config.yaml
num_hidden_layers: 13
hidden_size: 224
n_experts: 64
experts_per_token: 8
d_expert: 32
d_shared_expert: 0
hidden_act: "geglu"
moe_layers: [0, 1, 2, 3, 4, 5, 6, 7, 8, 9, 10, 11, 12]
router_score: "softmax"
normalize_top_k: true
routed_scale: 2.83
balance_loss: 0.0123
balance_bias: false
init_std_router: 0.0115
lr_router: 0.00103
vocab_size: 16384
norm: "rmsnorm"
norm_eps: 1e-06
tie_word_embeddings: "early"
optimizer: "soap_variant"
learning_rate: 0.0075
beta1: 0.95
beta2: 0.99
max_grad_norm: 0.5
batch_tokens: [32768, 65536]
max_seq_len: 1536
train_tokens: 238100000
max_steps: 4931
dataset: "wikipedia_en"
Below are experts of layer 4 (counted from 0) of a mixture-of-experts language model. Rows are named router (the router's row for the expert) and show model dimensions 0-223. Each number is 128 + 32 x the weight over its row's rms, rounded and kept within 0 to 255. Numbers have three digits each.
After each expert's rows: "mostly gets" lists some tokens that are sent to it at least half of the time; "comes before" lists some tokens at least twice as common just after its tokens as in all text. This comes from a sample of Wikipedia text that the model never trained on. Tokens count by the router's weight.

# expert 18
router:142118171223163193095101130152116096152099124073136169130113105114157108102122132145124118167089138132153115132123198081181105103089108098078174099174149154133104099132132168035146087183128094120132098105163200077173146134132185108122123060168106173156164123156114177092139177109122143146141158084174139096137056126121195147177171187111135144109165142109155136117066072148141153123179163135126112105080092194142177176123131098177129129176135121087108152136122083136098147107122178122096136161095157161111111102167116110123109136179162169178160136142117118141147102112145215108106086162130151086079141138149127143121105105170092161142132105175148136096166127089125106151155
mostly gets: " new", " Total", " international", " best", " political", " main"
comes before: " of", ":", " to", " in", " and", " for"

# expert 23
router:057172120150129103255123120087133129135142153123173140129130150114134149170147119103063107105205147139126101102121124136072124153132080129147115143128114099054180162132081117197163101138116123184072159113105116080103142161081115125111141146080121086141112133131110079082136163094125134105141117157166122095103113093151153095155140178134199126096114186087059107162113128103117111118078103130103154160123139139088150175052073144106072133139113147132131151199132217159152114144114104085136122156094080127106133177122096194161131175133074140116184129103105115125148117148137118141120127122113082220187166109130174135133143148127174151152175118101121127112129146107121149102066
mostly gets: " June", " February", " August", " October", " November", " December"
comes before: " ", "19", "20", " October", " January", " September"

# expert 29
router:116157097106144112130167100104120114129132109093108048187166150165112104108148115171105126065155115155113185140147114100143106159178132152115184153119068147179140116098146119051140194057116115147156142176139148114143100128174065091089137139131153078090162084078158151199116083131103089104125167114145100113138086127119128147187147090120129141196131126154131083163110140088146096141159144150131155101123147148098112068151154137142145166105178121096154139159087137090152076137072079125114130150085184107176184126132147116083130173174102142166104190098128132088128097143161073141098105049127068129099091082145118087098167121071168120122130118158122122180083128155096103095196
mostly gets: " |\n", ")\n", " is", " was", " were", " are"
comes before: "|", "-", " a", " be", " to", " also"

# expert 45
router:132089097121157046129159109113069182127148159177141148131133110118159142117144122161162105097205159138130084169148104063138121103174114099126124181151117152120098117154162160112133128083111139080107122063131097137102064162170151127076126185142060069190170146106123131120126086171089099134109116193067112138157135136069120107126133158138124107151105075120149133173157143089114129126127121134118109154114159099187138088150123109169174137065105144035160184162136145197133158102101140119091122143171120097192093121094088140125087076145095120099063092132076111123141168133104118106164103140105133167112141129117158129147175118209125130142104107130128081207050130141168139137126
mostly gets: " with", " after", " been", " into", " where", " between"
comes before: " the", " a", " ", " his", " an", " he"

# expert 15
router:166117181133162110163178110106135099080120147136130083074134149159145117131144150169125050170122168095208124124167112102139126136152070098162166068106081089039081153162088171141194127142106196154114154139096103110158119148128170183131128153172165156121095153126101145101077152157134169095115106049156236115145117123136210094167130127092140085109202167092120105161059113156144130147125088125120160097102151113150126184165094112106173128179143094108166107165151137105168173151151099152163136150102176137194098122137098112142093121156127114125162142159135123145148126122093131137103117141078118085111162132124169123156129134136073125123092120098131153141159177109120111119198
mostly gets: " Total", " Born", " Candidate", " Votes", " Date", " Genus"
comes before: ":", " |", ".", "0", ";", " %"

# expert 41
router:112018123090159128181122129135098115203120192201121115106090149154108099048138192150100105136138135151109078128100137097115103123091145135124113137158092137107129107131218166157108090075160128109151160125116093089141111130162168128144122131097128132090126166103141090124182071143093153168139114121184158163121131181138159128098122091157147072117097097164089149134100105173087122103079209134147112163138155108115147120058142083126136103106050136095180104137166163124187134144163159177060101154202197150148127192138134109122106127164098092059145116147108112159132103132118105131112111159123084099044154111119123131095119092142126149140171122114109094126095160106111128115109
mostly gets: " and", " the", "==", "===", " its", " their"
comes before: " ", " The", " first", " A", " —", " \""

# expert 42
router:133154072068084102125134129153157172103098086127081091089167152129111123132181142091092104149122144135073142128140131090123158095172121096134082100074089174152100133111163128100141148115107130161118126176104213091082144140144168097100130119101172106140168186166171133105178097164144123156078104102073134037101132154110168109169162073112152176137107121088207133154089119125092077140115155097143158113131115146118163118119152157127159131199121156111142099039121159099066146088132167169122155031115088108184120184158113111089157116147172150160146158123119092126145098134092088137142144096121078141121069206159164124126145111138091087087128115090143154124141120110090147087122
mostly gets: " it", " they", " he", " she", " him", " who"
comes before: " |", "–", ".", ",", " was", "0"

# expert 31
router:084118145105088163112153134133110079150196190149147159072064125148114086189123049167090135095146119140126131129155103142113139154147196189162109157160150123136165184116081134079161189140079127159059141144119113137134185128136079112185128097108173110078108181091135136162128106160131086080106141145182061154202123046104152119168167092119132107114168109145090080095135118052127088135144104153118147110163162095099088109123072133154140146136117154151120129095114108123147054135092163113150107132173118101101133087137096120137099176141114140120065149136137080044150164108133134085127138096099121116147127145134115148203153113089165098138148120148151060102151137148140159111104
mostly gets: " |\n", ".\n\n", "\n\n", "\n", " \"", ")\n"
comes before: "20", "|", "-", "19", "18", "The"

# expert 46
router:117104115099099077143124172139112156101169108133097148166105111126157150134151138100086145136110096110142114170145105123079124142066123147110112133179138149079092091120124097143114144089164090144124134129123133118080029117088155130070121186099164183189142112114096098138174098050137198083114116158203162115158198150109142118083080131128130117106129079083160190090208146107166117100100100125119085139122126127110150096108182134138154143104124143142192093132167178126143127127133169109120134127163150138151130106112146113155167166149125140146081134037140147196121118135144128167115125061112091154218178169147153139210144170123159155163141101077140095197087129113114135088129
mostly gets: " –;", " la", " |", " Los", "|", " \\"
comes before: " ", " —", " .", " −", " +", " –;"

# expert 0
router:128166083157134085081187090153079173214085135105110142169091142137166135140080143126161140110106180138172101133128166192094197125142094093151180104129199082137096122110067121098119178158160116101039124098138168175156135129107100161156109098174098083143180100104109189083150106171140156142095158090121118179103121097153142133156122103135152154125150148084143088086088113124109076120167202147094133042158112144096088128096135099079147180122124070166122125077112048106114166110180140103143070169085154083089178124130127104137126091167117116152137118143139086151117104139128137090135140136168152106147141150150139116137147098134130095127145131139199172122107115118170099149112
mostly gets: " team", " people", " area", " government", " music", " life"
comes before: " of", ",", ".", " in", " and", ".\n\n"

# expert 11
router:150121090098175133099123180078176140116096132148131086166100088132161147156122140144094159115158083146057130145148106072109099131157096159117169095182080176140124077161161118088166132103111145123161152189192119100131144126150072101022142178103153097104132090134125084145100110152127099081105139172080089101157108119112110103110134162107149170198098098193140089130155134106176132088147117171151161156153138129095127121168136164183136147060126166083118171099101144103108130112138141125069162162116127136184160122064082145144106132174179176152127140089146151099136155124124097123147156078113132203078123111123135097117194105127167140109122113134107153110099154125120158164239
mostly gets: " was", " is", " were", " has", " had", " have"
comes before: " the", " a", " to", " in", " be", " that"

# expert 53
router:130124144180196152117144094154116190206102095081122160127141160134105157154096114177107141135161179122126180160142138149106108120112154122143248083089163104123143168086077148142140167102130107106101105102135116162185122148105130082106147160168122071087104097064112108166095160132185187077124190057151136158136135105111138108124091111127140140131168130107139126135096077104094145114125214177099138082150140104051112120119133127070109116111164115129117101167083127090094169123176116137139113158074156101136173098114125128106197060177125160091108082137165120141144154167151087159151070126167118116160130097184126113158153148116106137082134162130144103143179134160125065122102
mostly gets: "°N", "°W", " Germany", "″W", " %", "″N"
comes before: "-", ":", "\n", " |", "|", " ("

# expert 1
router:148121157119112140110118080123148123116153112111133161138192115107137134170091136102114121076131144130077140162152120130117062118171102126163125130163094184134133114193173124163184111145080104067134138111092096130157175153118124086094187167159135077141111090165147123132144112158078083190113137162063100055154096120119112145158102167070136134111154140158174101131160140107185144074162042143149153143122105097120152131159158129153157180107165165085139201193136137093088138125105148141088117153122138158207129115154083167174119148172165186133139133135194199158130092129152121105136172162091095076074131102164129118074159151123193113119156090158091168109093144128123144158191
mostly gets: " up", " made", " won", " off", " out", " served"
comes before: " the", " to", " a", " his", " in", " by"

# expert 60
router:099152158193076099117090126137061124128070127073144168138152089114139169090161119093158127115146153140125165135109121189101156155197148210145080150116132089192153122112130125129057128152169136140114158115094060074143142128119119083151134135167100100119123181133062128161091133161138111110164101146073099126111120138133124150173087143157132191159095113145113108166144167119137051105142163201084123174098069169139104132163136148097077126117111173166165153138102137091138122171139131118125062090154060134096123155123163072093107168129118110079169106127111154120126134117144109147150138084221110089117102130072172096092153114117156149073113101149158128165151134060099123179088
mostly gets: " James", "″W", " John", "ville", " Thomas", " David"
comes before: " |", ",", " (", "\n", ";", " =\n\n"

# expert 8
router:099168122148120100105052127153109126095132085102082145091125129160129151101179088104175173117134094168147142158099131128032168143169133162164091131137132075147154147065202098136100144123182147176116145138073121100164136158136092073159117103174141147135134100168074125172117080132120084180091098186160158122129123116107103143133112119139111153071063144085131151175122158125125097085140107134115112166121142140136109099154125142110140161191156151166166108093125052104107097135089129162100169088153030139133125166115116094074076145073191150091082147142073180135083169101093108157189196144146111113134150158143171130143128120093155177084149117107133146134098132096118111174117
mostly gets: " John", " Washington", "ville", " Paul", " Smith", " David"
comes before: ",", " (", "'s", "\n", " was", " is"

# expert 4
router:108105086145166114097140142144144172184110133072119123179155105120148132152089104090123118156093150176123135114091131202089143107116117161109080134114173144134166111097111117093088115123148154087043168117171121166088123086102090180122151126157114074173156136169089173118177138094122140119104086100121096169080099101096155165075162112172137109154063147133163109114103068118110142102157148111089133124151112125112129100099149112084132141154131128194087168109066122106164114111193179082104113158069122074087099127185125184127114085171140162111106089089164082138121111102085118042039134120078134106151157125142096119134083130105076155115100092111164147148105150076143052137098
mostly gets: " club", " series", " game", " members", " station", " group"
comes before: " of", " and", ",", ".", " in", ".\n\n"

# expert 49
router:093118097100188081158103143103121089155165103180113155147098105106147107122150142171125094100149077150139130162122075099142120176060147093153104120113131103143124100148121141171146135053140122143113138138132075145127143116088131157185133134132144120079077125168085067132189129102167191141138080196157137172141096167139061103081124148173127089078100112136115102154170132098121192137023217140098058133137176108144116137085108124129070091073122120169123094155197133117117096193078138103124135142184134088136092115104127149107122156105087137111218145102100149165105099103110114116158143125134143110145177097110135129111132135113112156119097089073080083125122147080151148175159
mostly gets: "=", " &", " de", "):", " vs", ":"
comes before: " ", " the", " New", " K", " United", " A"

# expert 14
router:044130113129168088215088094054124192117163174193151129124096119085168131103174123142144129134173146195106113130123104082109057169117150153133138144128130116085148152177124131136178078089116091114157147053103110067070148149091097154112137142106106122110153132123135119093164129111094119103127107169177074096114122151151121121106166149171186112098159173180126169146141180124102130102049092143111109178088162107138171152099087113162136084086098170089125172146136169189156112137142076122131115112177094145143125127136087169154077178165103122098158125098129125118125106099123131124137076106124086229123187162159149125141133135147106147109138116101146074164123147083095096107146
mostly gets: "==", " during", " before", " until", " after", " from"
comes before: " ", " the", " a", " his", " October", " January"

# expert 28
router:152119114098074112111129094121141161169128099086106083118122110183136088183127106149090154142116069176157134100114101169125131145171222170159155141090119121135137133108113082157110187083101046130095145150097105149145156140087092110121137108108148095094068106082114111184104141141136163070125104136127066163104145093106126141145107119093132108148160087144079053133155161120148120180124150162084122122046117090094139065153162107164101146163152177090083081153073099097144108128094088112128150090170153089135173124145106097118109137085084195108078158121183217115141100117118119121185128119143123092193094106112139100073142089081175098119152116101125071165131145136110152102134
mostly gets: "\n", " |\n", ".\n\n", ")\n", "==", ".\n"
comes before: "-", "|", "==", "===", " The", "The"

# expert 59
router:127127082140094130119110098170142157095087097065139173127126177104151172197141106117113158160137125075083094126103121131103105170142095071133081157082113127086183173130107091147057140175087119116121133116119156148121142114097177110082122101139146099115157103112176139074070105149111063111113160167102100125102119129092167064138121078141149192103199111118090141128087095151139088144149169171091111071140170150105152166099103183071101132116161114070106130171065114136160163099147109136124114105149107146135114137092136167120163095127108084104061139079158130151146045124101109153091091077150105152191068125116126140104097126116153129166159119153105104087164137122057191183091
mostly gets: " However", "19", " century", "20", "|---|---|---|---|\n", " During"
comes before: ",", "20", "19", "–", ")\n", "|"

# expert 3
router:131132099103161149094160166105105123129067128161115071096168142158128133129140137165099166129172112194098129166145118043075108121178179154152137092135063144102155064172164122078119122088123108097137133180157177151129094150172096117068101150097156100095133154095148053162125182152104082082089140109100118109146088164099118123160134124114134159198118115162153162152097139109170095084099114122164149139127162110160130065150125082148139095093147151100185125127112209168195093103165124182102099137120147125076105172138108130085094138151147129127082150081056056119155091150139105127123144092130105177079113124132073093146156101096167160145134113170174133156099157144069121129166
mostly gets: " is", " was", " also", " are", " has", " have"
comes before: " a", " the", " was", " be", " to", " also"

# expert 34
router:110044109082097125146124151091113121175117159217073146113101139099137088150112158131154158146182105135143075146147108097121108095127101157147223148141087146095157117097184163184237128128117139112098186135087082129162122122168129170168147111093173149077114122109110100106144131095165157118111090132153117117134148125054154130119121061180153114085169147195106121153143144152121174131102093131165142160106061112125145157082089100118150121073152109127144066109136094114172110185117129126113088106138120127135186115168133084175088165162135109065150089132136119120091148093162140147151085169113101148108171100136117151186127160142096161138138147089136104172079153095112122058084
mostly gets: ".\n\n", "|", "==", "\n\n", "===", "==\n"
comes before: " ", "-", " The", "|", "The", "=="

# expert 16
router:184162177132114120178091092152117098106065141083185155149136076164108178095148094113151122099154082072154164155099099197084174101106116099136146106078128092151156157094123082129151143140168175124091109131131182129114115143126147067168093116163088108175157158159125173134143158107129134162144143138083176183123157121132100153098096063114163174097176115126179195143170144155113104191153168182129109181119117120141112157173158100108092118176130124192144084102133115119092177118147138111150125106147114124116117121109189086143198114099123125120168135147131110126109101146198113113104135124172150117188125096107129093141152135129079085129066179124124187092184074102114114103040
mostly gets: " Angeles", " Avenue", "ville", "idae", "ić", " California"
comes before: ",", " |", "\n", " (", ")", ";"

# expert 56
router:114152145088124097108098091125104108167151132078135134139064121130134099121109152105126074137164114192108077143121133161074137099118101156150117115195118122147110068133137122153145194119118172186121135112116104130135142101153097128113146146064112076083075101128098063114169121055107149120159116158151162163088108138097134146124111139133151134095086139093084162134192086097116135072066085148153118168117097096143178098100098084152110114073199134150106125125185127110097066195037147126180162138138067124087110117143153124102170171083103138126195072164137158149150097099090159147097165184167160125162172127134178143119149078123183165136173121120088110138091166092135167104123
mostly gets: "\".", " vs", ".\"", " JPN", " ENG", " USA"
comes before: " ", " The", " \"", " —", " A", " In"

# expert 51
router:142128109093107152097147093112118117136144132166168155070146130084111068166142085078072149061125147143153107098114114117081128143145160174181065148083185199122185202130126098179135128148095165118093148129110122128125147132104101107185112071108123100099173155128156085103064158166149134093109121160116114113149191108096110105170223136152067101108110132081061099139192117088107096140146041160100147119125151085157146158078107149137126123124131171113145085174153119117117135107150133151170093134156093117092103128183107164164096118097137150094120118116148140157140101152095109156098112126080156150124141154091095180138115142071188090114116118171162096090213152172106161114101
mostly gets: "–", "′", " (", "°", " ", " $"
comes before: "20", "19", "18", "1", "0", "2"

# expert 27
router:148134076146200130099170120167154144152090092112154179160098123088166099091087154103142140096127121161168123177108183184120101112103121155136120147126153049128155116116092119074115140135119090102147135100182151155115142084112119187128092099191117093124165074114070196176163134142127205120139098110156115169085101104167165134131099174097156146122171139107120088076070126101097101116131180171073147047155137132118111175083161103105073175178138120164113114111165039113119082105119160086135086154104140124094145112142176077116159089146154153115163128136162148146118060120163159109133127149182130104171157110098080094140119110121072128110154122134170178128160145109178083145146
mostly gets: " team", " life", "ations", " area", " government", " music"
comes before: " of", ",", " in", " and", ".", ".\n\n"

# expert 36
router:154129175145169141092126116128073117103180127136142132114062161135109101065157107094093122120107125075173113154155131230179159128187153189112105178118159170033080161104152137160097154110112149132102140118166077120126147144099143143132138156113162131178176143084156116101102159139157091182149144167065194121122103162096096144153184123077112099098171117105214146150114158100116082177170133130137153083125101117118136160169172123141145151141127176161137136129152195136117117079155181109146124153116150127145107130108112171137142115134186128156121111201070095074118125085093084166094153131108135093120080169184189136131158134155071103088141099151148176120146121145109134133081
mostly gets: " six", " million", "%", " several", "0", " five"
comes before: " |", "0", " |\n", "1", "2", "."

# expert 61
router:105115156215156147109163118146141106193069116096132140202097092139156134143104155137150146085139138182165119088093125186163151110112123136122094082147157119163099120100098085075107119150129082090058130126205188129120111123143107163117129128188137076128146145149112157115087138157167186108160089065092100145082156088174128166116096124130158152128161172109150123109070120136067078134140172138142141131167091073111128106125166092107097164219078115120113119114167077102113154096153141105140117164086123121062130109174125095108097113119177166116118132149171120118137111147123177127135138157205148071093160127119125093135058092102116156096116162130201146106185128104163076115088
mostly gets: " area", " album", " station", "ations", " Awards", " Award"
comes before: " of", ",", " in", " and", ".", ":"

# expert 62
router:090143100131149115074108096142081088121154162141188135146173116119144179092124090128111174094143127134165098093106128147103122098156139123159080089118191157130170136156112132143146151173101132163124141142165103124113160117071124129095108087080153143159132083063108108148120088133138096148122142176059096169121187147101147174127167102156106105155076096135140117155139069175193159136177064145113149107087119127100153151118128165104099097097112157156115168140196086105113144099170179118085104158092051101127091146096103182117128084118138119119097102067180179164130080142164104107083158064099136191146104095084070066148150134144171100145174101164141091117165116198109074146102
mostly gets: "′", "°N", "19", "20", "°", " £"
comes before: "19", "0", "20", "1", "2", "00"

# expert 30
router:111169124072067084154123070157153129105093098090124118116130155117087150122171144080149061123103121033132119124163122119149165177100081113139169125140120102116151116126090175149110168172126146116110125141103137109117152154156149096128090197128164142175140126185126198111168136140120160162092123143090172153111119125125160149144136065148108169105161127107149182113106103098099087175134087132085152104143071082106142157160138071121139099145160111127115078068099160131077160110118126109169097112122130095180105166110158145202148106070150112172137138134105054087127106126119106134086154139146161077157096156159162081187152140139011082162087105096130143137088138202101146095103
mostly gets: "22", "21", "M", "30", "23", "95"
comes before: " |", ".", ",", "–", ")", "0"

# expert 7
router:182141123200170162099127171145103153139141098072111147164095136150176109184110145128103108178139121112194112081123158197208054103116139119104129031128115167090138077119093090064101113165136149108095150095179165142183117141100209185142130111176079167116195145122120173141154143153166151147134172085088119139117124091103126203106144143123138210097123130087129109110107108121118143089189161129107120116186141150111130096104104107173104143168127136119109152162113108097124182114156114139120137170147071165117099110181090094151097105160153145157138086143157088156134095124147130080094129139143144092114171134146115091105098117088164134145133135149157176076088164131138107087075
mostly gets: " team", " Award", " member", " player", " Championship", " one"
comes before: " of", " in", " for", " to", " and", ".\n\n"

# expert 21
router:124129195119087142127150067142155153177080109098125145108188139145181107124166106053152045190091125119142049096090104114164164082170134149122142110146179136162111170112097177190154174079143116120119106120114130149160146142103213073100156162155126128167118133108084118084124136120106128165121094125095183134155150096130089131108155178088131101137211194111149109137127118090104132134106082169135139103123159124073168091158167173149189181138167140099154105125160136109064108101116143117105151125078105090154101168133070090135171136070124180196144125129128085154109142164113077192132110162120153082142115145119150146121122167136159118115087107108107122101105108091125161102181
mostly gets: "\"", " ENG", " MF", " Nominated", " DF", " JPN"
comes before: " |", " |\n", ".", "–", ";", " ("

# expert 25
router:086072090100098097128101175139108164145107161151134157146111124071085099217129138093131181109152099165153150117159133178071114117113141146192132124126105151129144188146093119151098170155106148118204111101171102168096118076142069141086109025088158149055091122152119070102107140111144137114114158135177105145122126124059113114143180060188148140061130066157113102145130132140115169103111055162147134078102146097107139142148084167092070071130120144108141087187164066112163151113154144116180146125166133123123105100139125146200084123129115123107118049143138105073111122101116139152072092130083116138170148111112157151149130134102131104113123138121119123111125165164133096087098
mostly gets: ".\n\n", "\n\n", "==", "===", "==\n", ".\n"
comes before: "-", "==", " The", " In", "===", "The"

# expert 58
router:111155117106071110124124106108170172126032113093116133146105136106110184126139107057222106156149161076100115118100127164130148160173102097107174139107098147107145152119084126195109131130140184132086137054121149160083160153104139102144114134178186082141126149136104137079127144116135105148093158114101140126104091137146175085175115133134168196119150170092153178119121149117105070159116106158128117069104098128132122160188122161055080131138145102118094145096110202115111127094155132072133150133088137130155112116094111164150211115098148139146170174164095070095142146125106078106094103122134120133212068182188147096092148164081111123109099123112149177137111185098105152129105
mostly gets: "6", "7", "5", "9", "4", "8"
comes before: " |", ",", ".", "–", ")", " |\n"

# expert 24
router:189081156084150113103166107122119102196165121131117106179096060179112195127098108102094161121142084134116105144096077086084086171149176103132100114073140157131171067094146114096074152068115124174182162140126091066164067117125123076166169119150121130117109137135132091101160105118159130148135096146096124174076165172123157147158090094071138075152046087107105136120149177102161129102144153085146127115147161138139140061139143163109054104110159103173144116175151196148114119161109119083079122155180120125199138209171137094132117121117139089098139129135112167177139081128122133149151124104111107106169126070133129126084148098104171147125121083087118147133115147115117164177134
mostly gets: " and", "),", "\",", " but", " &", "',"
comes before: " ", " and", " a", " he", " which", " —"

# expert 55
router:097095123191155115124121141124215133100069109072118170154142154143174157122127113151119137105103145124081159094154110066181129123113122110131171109152072187168126076149128134123128120174067096126129112144141115100222154137115115108112137146116102145097141118093130113114087122143104127104099121108121091079137073131121123158160151207154149182096159158120146099139162091135121141083139124100102113183125188182090146133168148155184143081100178079119151172139118124092114139111100114095052109153050205167144102138104069102131107156153165167112115115089130118123125129195138103123198114117118114127095118141198136088089148128100196166129126100144111164072119160171087147147220
mostly gets: " been", " made", " released", " became", " won", " began"
comes before: " the", ":", " by", " to", " in", " a"

# expert 57
router:078169098107186069137124143115104117179172116136121188128136134065147161119167104119140119082127088196125069158085090114203089172132108107169101151135198119108066087153110174106106121052120093114117132050148071148134103154087122176180116186132119162108106103133132102170126085162142121119121190164149116106171196191139089097098133117167104076132097140140149119151164134154104175158118148149067082144069146146137129115117088127133166101074118147145172156180116169132135116192076097105132127148160093101142117146083132124160169146162108166135182180096136087126132142091113133113155092163099102129155180125091149123135132178131149155101116097104060108186125142153161113123135
mostly gets: " from", " at", " in", " of", " between", " through"
comes before: " the", " ", " a", " his", " New", " which"

# expert 40
router:063168098154184093087133078152134107159111117093155165133086133116158149133107159106173123086129158145105134153092107182106155106105150090089161098156155018151144150131121144157115096161118130135147114091124189198136119094071113069148090132134089128175151139087104170162090130160148158149130114164169136147085110081182136125107107152119186146127167166143104112099095110057100098136137154153089123130149106122132084162143075123113143168143153122160107135099092053121091122123091112154182143113087145117202153089098170151121187140105123106125089147112127111160103110194148093130144152138157142055169149141135137077067121228111096094101156124101147138083132057075150123166095
mostly gets: " States", " University", " County", " City", " Society", " Australia"
comes before: ",", ".", " and", ".\n\n", "\n", " of"

# expert 13
router:099092138144120126046117159165112072156197146124170149119119170073114104114113122155117162136133154093168123093120108205120158124147197171142093175184148190084101144111131151074126140151081141127067142163123127115164142116097086152161126096085109095128158160102118108113114165165146098125121144122141122179159185135087166152142183111103063116108153148122074085108178149087166147152118123160115154131124111081125105166050117168101153181112104123145089106133114089107127134125130141094103110176108103096054149088138117149121090219072121139100062114134093154069169106131107096148118180072121139167138134130113146144153132109151126061079169098161119087100141109199146091083080
mostly gets: " (", " ", " $", "′", "(", " ["
comes before: "20", "19", "1", "2", "3", "0"

# expert 22
router:144106146149121107049135145138080100096179133172139094186135177092080113136115099156094150091093176060153134114067123163084090140152165154145114123131158134118124179137134135096094135166072112178059125121194124115092132170147048139085098129057094147106173187078124132123131134151101118173131139152109122169159143151116177107134164157111067088094161134123132110140135139120123136128162127165157175127117081094085172178041070152077140172091112154144156108181132111119127142098179183088138135188116096105128135101096116143068146156115142127125081139179108195164158095078093118118117200098123124143097113140097139133181134134166153117077158092172143155082121115173131147108108
mostly gets: " ", " −", " $", " .", "′", " +"
comes before: "20", "19", "1", "0", "2", "3"

# expert 39
router:128162081089187132122094169103220157123169089058093136127111106169110143145117093104077129096115089082101130107145092087131101187155109104166173150128111148142158071148123123080137109155085073115153108201107091160161137118102131133114156179130136121051156120150207101132104137153148125139093080078104095113133070185147114131102172162148149109143104185159160132078070127145162119111136091090096160095131117144110131165162153164116059088088161121118171135112084166135113106127122099143113146076112103155150150103116099082136164139083176176152094042130117110139149140153095093113135103092099132182128091138155082133052122144054135123174128106117107138144116168154113169139192
mostly gets: " also", " has", " became", " made", " began", " including"
comes before: " the", " a", " to", " as", " by", " in"